config.toml
hidden_size = 384
d_expert = 160
balance_loss = 0.000497
optimizer = "adamw"
beta1 = 0.9
beta2 = 0.95
batch_tokens = [131072, 262144]
Below are experts of layer 2 (counted from 0) of a mixture-of-experts language model. Rows are named router (the router's row for the expert), up (a neuron's input weights, with its number), down (a neuron's output weights, with its number) and show model dimensions 96-191. Each number is 128 + 32 x the weight over its row's rms, rounded and kept within 0 to 255. Numbers have three digits each.
After each expert's rows: "comes after" lists some tokens at least twice as common just before its tokens as in all text; "comes before" lists some tokens at least twice as common just after its tokens as in all text. This comes from a sample of Wikipedia text that the model never trained on. Tokens count by the router's weight.

# expert 34
router:122180102140125160113105117099166095116116187136107136067105135096117142123085064145135086143176173079163171076092126196168126070119169158088087139142148179121088201130084122124122115172099108130131090090115109157074099135165079189111171133128129117115165176149069157151154095127075109104
up0:140162135118138174139139156098070132136117130152118192077137140143111124173152063159109151121152174185123188114119159142163155153079136102142116105141130098116137111090144098107143118119128029159090144126098161153164144169143113144124098093123164151135112085124130120110126129095180104173
down0:176140187188166095068119152127181124107128142121140118134105105140124134118133162144130115147127117133139156146132103104054068138148107107066168161084147126112166113173120104136112146116143070114114177086142081116147165117133177175168151105111135150148162131159112099186155106122206143041
up1:150185077105125067141122090166083182135109112141137092155169133193113154116111147111093047059106145106068161126100158135089108190182124169116201128096137207120146145170129146198161074112197089125132080066207122096153190181174126122148088146124113163085104111112166102197117082169170099165
down1:135126096165184114097150153179061125136141120114100123156115120170128090153143099184096111109123118158078146115116109135163154118128203086150133156105115185120135158166081110163128131106160117096162051097087049195151150126135094145081150140111155189142134123122069161106147066122119146134
up2:094157113125126127215148145177208178092095167152134146198136125143136209049180164177103088176108136118100114120096147159118123115125147125094092127135139130143095161164111100134124130114130122103130140126146153169108117161094125110103159118131098165112129102068123118142145124115145184094
down2:162095087155136117099114206177117146136115096146079174129095156093099108165153118196088164144117129154050131124098137151180144157100123120149096133085118170098107148097107134129062144132197131122153119097147138135151102162145062185134163119112118163130159075130126170069136108153138128130
up3:143106176095164112137110110133069155131207126114141142097176085172137147116134153109085161079088165142103112126097206126143148165129135148177178090072113129130141099128111151160124119112095150122087138196110151122098092125125197160140123138170160115197175116143151161150139084146100105144
down3:142102051107152103129144135138078123123156113136158168095080179134162117182112139107102129125164160137161145069255155104086129118120113153117114095118143152108155025127132166172108115164111108147148186158097139104147124137142099101132119141138125127100147150080089184121133106136111121111
comes after: "19", "20", "18", "25", "15", "17"
comes before: " |", "–", "0", "00", "19", "20"

# expert 43
router:140075084113132115144125124135092127138170126114122173087137141108130162112113064124127187097116166124147133096127148094142152173148142175116091103141153147131092126129063154186085107123136065183104118146129177094081130129145107114188126090164207107145150095165124147079165094121130108113
up0:161134106119129113119203155182106111080069106135155119161098166145113163105124135124090107138141154172133123070109182123105114112112098125108150162167139171154136158111073128139109185119150110091048094129150138147176163189119154166132164151225094097108093159129130175102152131117110147126
down0:121095104151090132118155164113097145138104175156116154156162071122177104102211149123084113074123129066073102169148105123135203225143121193118116094163140087082143146130119176110174145090120163106108064119177132162189150084134166154094131182130131139119109122142068129125145166094125146163
up1:035092181148146086130139117141122175166094123143194126140178111112143122060124210112145146107112053082142122142126132131160159097166064202110149068110138121101086144157083031160135123083119103156147117145139090133160097113115161168126095123166132141173179138134063148092116113111147123107
down1:129152170140149107116101177147064127176144094099100143178100122162160169102120122033089128186099140165144121134171120138115159137106098129159137073161078127159117118080145106122145138148205163142153153179105159128147130151117139115117096145069147172113072166136083109097099109110101098136
up2:165118122192180136084160164094110146127128135106119126124124168122034115064141136043136162107116159106148126128129104081126111109126180176105080144086145136176158089097107142114163128113113107150078129091106155099113113106142197137142066142111182140126205120084097114114101120120126138058
down2:113146136146137180122126145129139138133144135137104099199081146098142130079107115121122130086153131135068134135147077117119065130125161078096073136125070115172132061129113109120147170117128161141138101144079178170150128041187135093142150088138147112108106108128064174083112137166136172107
up3:067164108093107060082102161122080125173115170093146104139126147149049192123095165116114125160126104104119120118109162134102118128136086086128160174109123152133118116136196144143152120169189112117038110124137111093103093188114138167160115105151167112123193126145181160167179136162095096084
down3:110120149083102179117111101168110124070130108153195146073155200142157160109129110104118173121113125135122045162133158162131061100096128086092152150113099105182107116104109144033170114097124162131143105137124065178179147084112123125181103140116154139112129097139115151111138158151165164129
comes after: " |", ",", " |\n", "\n", ";", " January"
comes before: " ", "20", "19", " \"", " -", " —"

# expert 56
router:074174181137137132158139155139194152134138096072116146114105167091148129083125085149095093092123111113093174102119118173086194107060150109152155162133097142131153159143159178174129122147162144117153133087115116134071139112138143138120079116141134119180157195115145070153095083089145128106
up0:148153126111158197064105115110131128113118113173143137138142086126068083166129089135153152100154118139157165093098163085148119123150118139105132140120163145134147069102131117116154230140111128174188179150169182186142136121117106049102130110121149129154190131122093111116092154166141113034
down0:146132122098132179112127103143106146059097132161091110122088170167192129152144143075111107125120134115147152159148098166136094109173136161113117132129166130154162110030152131088171139127098171137145104125132132142142152163145141102120104076135123129050147082094119130150166131124114109151
up1:152104082128147146081155164179151143081101070096090148162134157143095083094110098099166083143155140134100099075078115142147070165119132097123154134111143151136091140177076116102156133129120134115182069103129034117156131110120155136182166066194138139133132125160159182100098120136142105164
down1:120109094123064134119132199113159103096121123097120143168161159178092161111144098141123136144100121134140143098037126103196129130118072094102118111104106179078119097193147149141078148119123082129149125096109101150104116170131168136141136103129150064167103177141122133127118148116107112106
up2:140099155136143120050097095119099128164123130099134162136132141175120115074118148180109135090090153139159147095093130127119083113146100147116154134135116145187148136150121105120050168098109125131112185082136131165124102134111096156156120095059099097148156124141187178173137136053141125119
down2:147130135101082175112123129095138110157100160139111130113182138111101127134120187166090129183134114072116108084121130138148164154100077179137128194167145156116132091146111104161072114083166109174166149132129106077097133135102117126209133075101168077141139153150154115099120127094110174135
up3:177123141116098099161101141137102142130106159204087107102124093151111145124103094144110145044112127064137106082110138150145079154128122131111124150134088137130138134066129146134137139185098120086103152145142117170185113099133105119150105122146070127118185130108147139130123107151094082126
down3:076139126111117081158084082149124123117096162114117086130144138104124141138161116124134066166124123095171172158100122104154116055126101173118141126147109125119102123086118131153084145087110121133155104203156076181111091073141092162157077156154146138198142130167072162109124141104180193127
comes after: " |", "–", "|", " League", " World", " National"
comes before: " |", " |\n", ";", " (", ":", "–"

# expert 45
router:159133094123145086099068162189165101152133067172185162097092128086104088075119076136139161122180092117168121130131163100130145182118130177182154153069119157123190100138158145147149172127173103047136059067134149119085139105120130108096180089159155152164121132122172063115136140172176130160
up0:132103169156108128092158164196112098142121139171204086162147105138126188148119150081153108164081151129131121119094114165165087078140141211108108136099150149188133113132097144096099126102102117132158164105093104118110124113032129156089128146133140152143122161150133121105077099123170101142
down0:121137119067088168140098142123139140124140096178103073166135101074104108143129137157161139110130170138137070201172152111164117100217108207114089101095098171129101104063102128160180045076099141113089136105107113096141224105113167179160152081046109166146138136107129140152109107153129106136
up1:184130145117173148149123084062111164135119124174177128109066126127177085150113169129100085106163147096142170108112114114114148188126103114109130070115126079126147166130074132136151125165138109098106101171164110117149127081116087106140082115126124172089172117144046128196141163134170098140
down1:123155109077133115132157112115173104137148117165147154161150159059152126115111097141165170100093128157111161120198118119163126127149142091111132160079160122130117180097169085193128146123140093099126122075145152092120080107081153091192086077124094114141134201183110095128181156098125124081
up2:128104159140184133149095127000149089130164112118132148093153092122137122122110145099167092112084189099126105143087151161075136138115115080176158116155090160174096185133094082119170164106152127174133122113142107131171155144113104122117162137116108145149172107142126136146115137085151111099
down2:101116104123107122089059089131085142143088153144173118129179118096133113100183111113206160082092104192169144144218079090091070137131126153085091131107122130144103109153071173157076170112150090167157084130153172149103102118172082131135103189098096138121110192171062085059137100135120154084
up3:126075115188170100144060118112142162136164120199117135155128142131017090128155140128139126142142124092088095132126175123176087120213200066133156109149162201098086119174079137138138112096119101068131098123117141131153098164235151154109082129147108110132137099126126132132188142175130113118
down3:066158071149137137140215134109116107075116114103067127082113153064121198152130106152073089140211164106103166098094158066133078110105103104119095069174156207196120106144095155169141120108117080121160105116113085107114125142168183161122183087088111099157090130117119099108163112171110141105
comes after: " the", " a", "'s", " his", " The", "=="
comes before: " of", " in", ",", " and", "==\n", "."

# expert 31
router:170138086089110132128104091130121153117081127200140081113155123113146104072143123104148119060117179157136119059125137104085146140133151103157140166077128171123170106132139185147102085111138160135088140136071168075095128094142108143189162074138157062147092094148137169082071154203130124152
up0:110141178152130124153104144139140101142116112130110076109097108165094118103107151110091151146186062135126121088110139155133165103110149143153175136106150135160180100097132140100144194117132134145134165092119126166157150076129114149135091105133132175068127175100115103126114099090060115075
down0:131097120138118125123073146149089091188109120148139098166154100120174112132083161090169116154130110095149109112081070138034128154179167177073169137159176151147135104103166095124137115113107120155127134048128153125167133022086132123101105134126101117137130077114160148141121164105168060116
up1:164157138104168090131155184120102112093165136093154065104108132189100162073077136160142164103138188107055199138108101141108112071130177145090062106133157152061115202084060129189059152079096122098051123096108109181187101134119122110127134127126174113103140179142120165101158128130113125079
down1:177130123084142101103141117166199119168129136098119147129115104097146108075126161094117138085116114120111091139146051089129089094154122085179103101141093084122115214090150158124157138112105130110117151105143130167144093137118114156138142127083172057083135167114122152065185121173126103152
up2:148104148083143105144173107099104134136078099114153111072095065127073045067108146079155130121122135186147157114086111089094113110158150131125094167150132183136114114188124095113182132146100119181149169090144145186112156152145131089100154125126121183023161085116107095118118071134128150064
down2:080130137136166141125168140169152131131017149132153125121142121099151087103121121101139158142093118159151148176135104106137146161190123080169123112120091113219130138167142111105116135202164171138146181147152210186147138138149079164101121180072136135135086058080060136139083134120097169131
up3:132093081116135132154174157122144192084176105107090119127098162144121102117107145135114153135090150105168162134107158124160124062169137109023132232159082137135123084132140181175114150149041108089168102106109081146115141096108122056134106074159075138115129101130164165111095205063091208085
down3:106146169163151130166147139085156113107165123122102157144106086155096077100117131104115085123137134117114106098138161135185153044136120076095081145145167138107134123118141143117141148112110190078160083131129055135136103141138089105201137082116107128092166119113167149149132151144141101122
comes after: ".", ".\n\n", " It", "==\n", "\n\n", " ==\n"
comes before: " a", "The", " the", " also", "-", " was"

# expert 11
router:110154085091146138099138094168130101100103144136112152121121118111106155121145192143150172067088119095087113136126132087132188139175135187086086146161151117143179098168111117129154084150148114142058137065100116135107163066140127100122153092097127127111108127147087143176083158134165089136
up0:125147090097146046098146121144108163114136140113162164145098114119122133113113149134055079165124133123090086161108194142108135163089198116116187086115106205189137098138205167112145084162172124097082106130111148150169087124108115161157122101199078178099123170160128142169171098169142137107
down0:131153155099186036138103138201106167125087101057160134152115159152137144119148152134159135118151162038132114118142171183162081119189135134123112167108170126129142099180164158087141103106113157075098137063148135171188115141134150173191152078166071103154151123097122098151136147114115144167
up1:122147161132139140170185107100136124185171119104133136145199116112111093138104111120132077142075075061075133101123138141110094114139182161128173172122112107171121210118116105154075131103147166178100117121102079087125143150136151163092105183158183076164171028095143089151106110066112121132
down1:099113055054058146103119158153107030101112187152088158096190155081071073130142099180122101129053070098137156074158123100116136119108137141222149093146151131166113148160139144141121125143183157135126154200102112136121174106102131134172143123105112136118131109166104124088125126079121166152
up2:112131161175143093143135098127139093199091106035152179115118129159072130145170168106174155183122118123106153130109148176120171118136145120139180138167114089129155078153119073125114110152147154123149128111134133151085104150198195116140203158100111164090174144136105145125149045114147123088
down2:081170062088155096101113147172151087091151141120083151133131138096154115131115163162082112025085133131179153123245211160123108112138119094163118145150157118128107166104120154115121135131133139128077123150150121123071111130115120140100077091128122130165122106153104116123169101122101125166
up3:124128163161148123115191078128169201144126159053185158099129098162122144140090179055166180138159169176137133133126140145093063180087169070118205173144123146175093110180107175125148118145074124116186085130163185150174142094171122110131131111194155101116137180091152179164106120136156121097
down3:162214144165085127129169190117103154168143208132068132111087190131166150125076169086119189097155145137107141152162192101073125142064154116154105178113187154108179081107127096093161140130094136094147149098147151110098102142094113166126170136142178123093134105146100143161124123112122104154
comes after: " was", " is", " it", " to", " would", " he"
comes before: " be", " been", " a", " the", " have", " not"

# expert 62
router:105147084197133161065143089085153127123130105160116122113082134129117118144097115146103170117091184117094168190081141125131145110170143134149092136112083134121080174132107133114145175152133148143091098106143129140159105170111094142166188062166101127190154116114086102100117080094139138082
up0:153083103091109095146129125101165122089180112091093155176143104148105091101127070123108107095093119129114143148095106143146143136112097125103127107141164186103132104099055142104115152130149123100148157117115141117151126150175133058124130100149159115078107127156106058122093109172156115103
down0:115162081122105191131121136119103053130170142179158116109089169160148115202096124177103145100139156092140111104180125161136183160084126109126135115142149141078132063150117121072141139146109147074074173177100156128089130089185093130098135133083143120091129137090099128159104139155157081102
up1:054097144135179117067120156152142111109105112141138170138149131148116087164166153124156178093141095094104145154142098118115158110166170180148164146166161119060104121129141093166097190063177140140128097103092157157126097105113143125116152142099113069116193145107169136129128123096181097128
down1:187143087157128076144146193077154192121110079129095163137158166159146050183188125128132152124171105100122109123143106198110107124124164135139125160146101110083136128139112092130151170161069101105126124103088128146150147133140130142179134121224101137142119116088114098148153132164103065122
up2:073116150162167050138156206124123125147143135195145138072155090184102159151174182145088116178087121144078077194127119104131131107174145136109124118165179131107137138073152152114132137142152123138127114122101146088164069181167117197105109142144105101070145122111119135093134098118125168097
down2:123126131162147089078179154166092137145115140189153153111122161195057106143119097106156063149122147170133137162145135163139089151142150162169108125117102143123134170081116121131115150061101173139160055084203134129157139133140195211119155121146107073090143082081132100087145132157101144090
up3:100126113121132117126148142065130110096147181134150113198112125133097138085083126074190169161096131158170129076082125218090151092088153180146079076073086104095139105068152152107107125151140134109139124129115133171106082123129118151109081122110123144113192143165125160098144117082161177075
down3:109167110114115087176145073093129153080102132112129158124120092092114136086104129097117149119117145117119138107140077184153139119068118137106070110137178152097134119175153124108168093156093120129121152068112125150125085097139105116121103167105153159088162184069133152133158199114145168134
comes after: " |", ";", ":", " (", "-", "2"
comes before: " |", "-", ")", "IN", "E", "_{"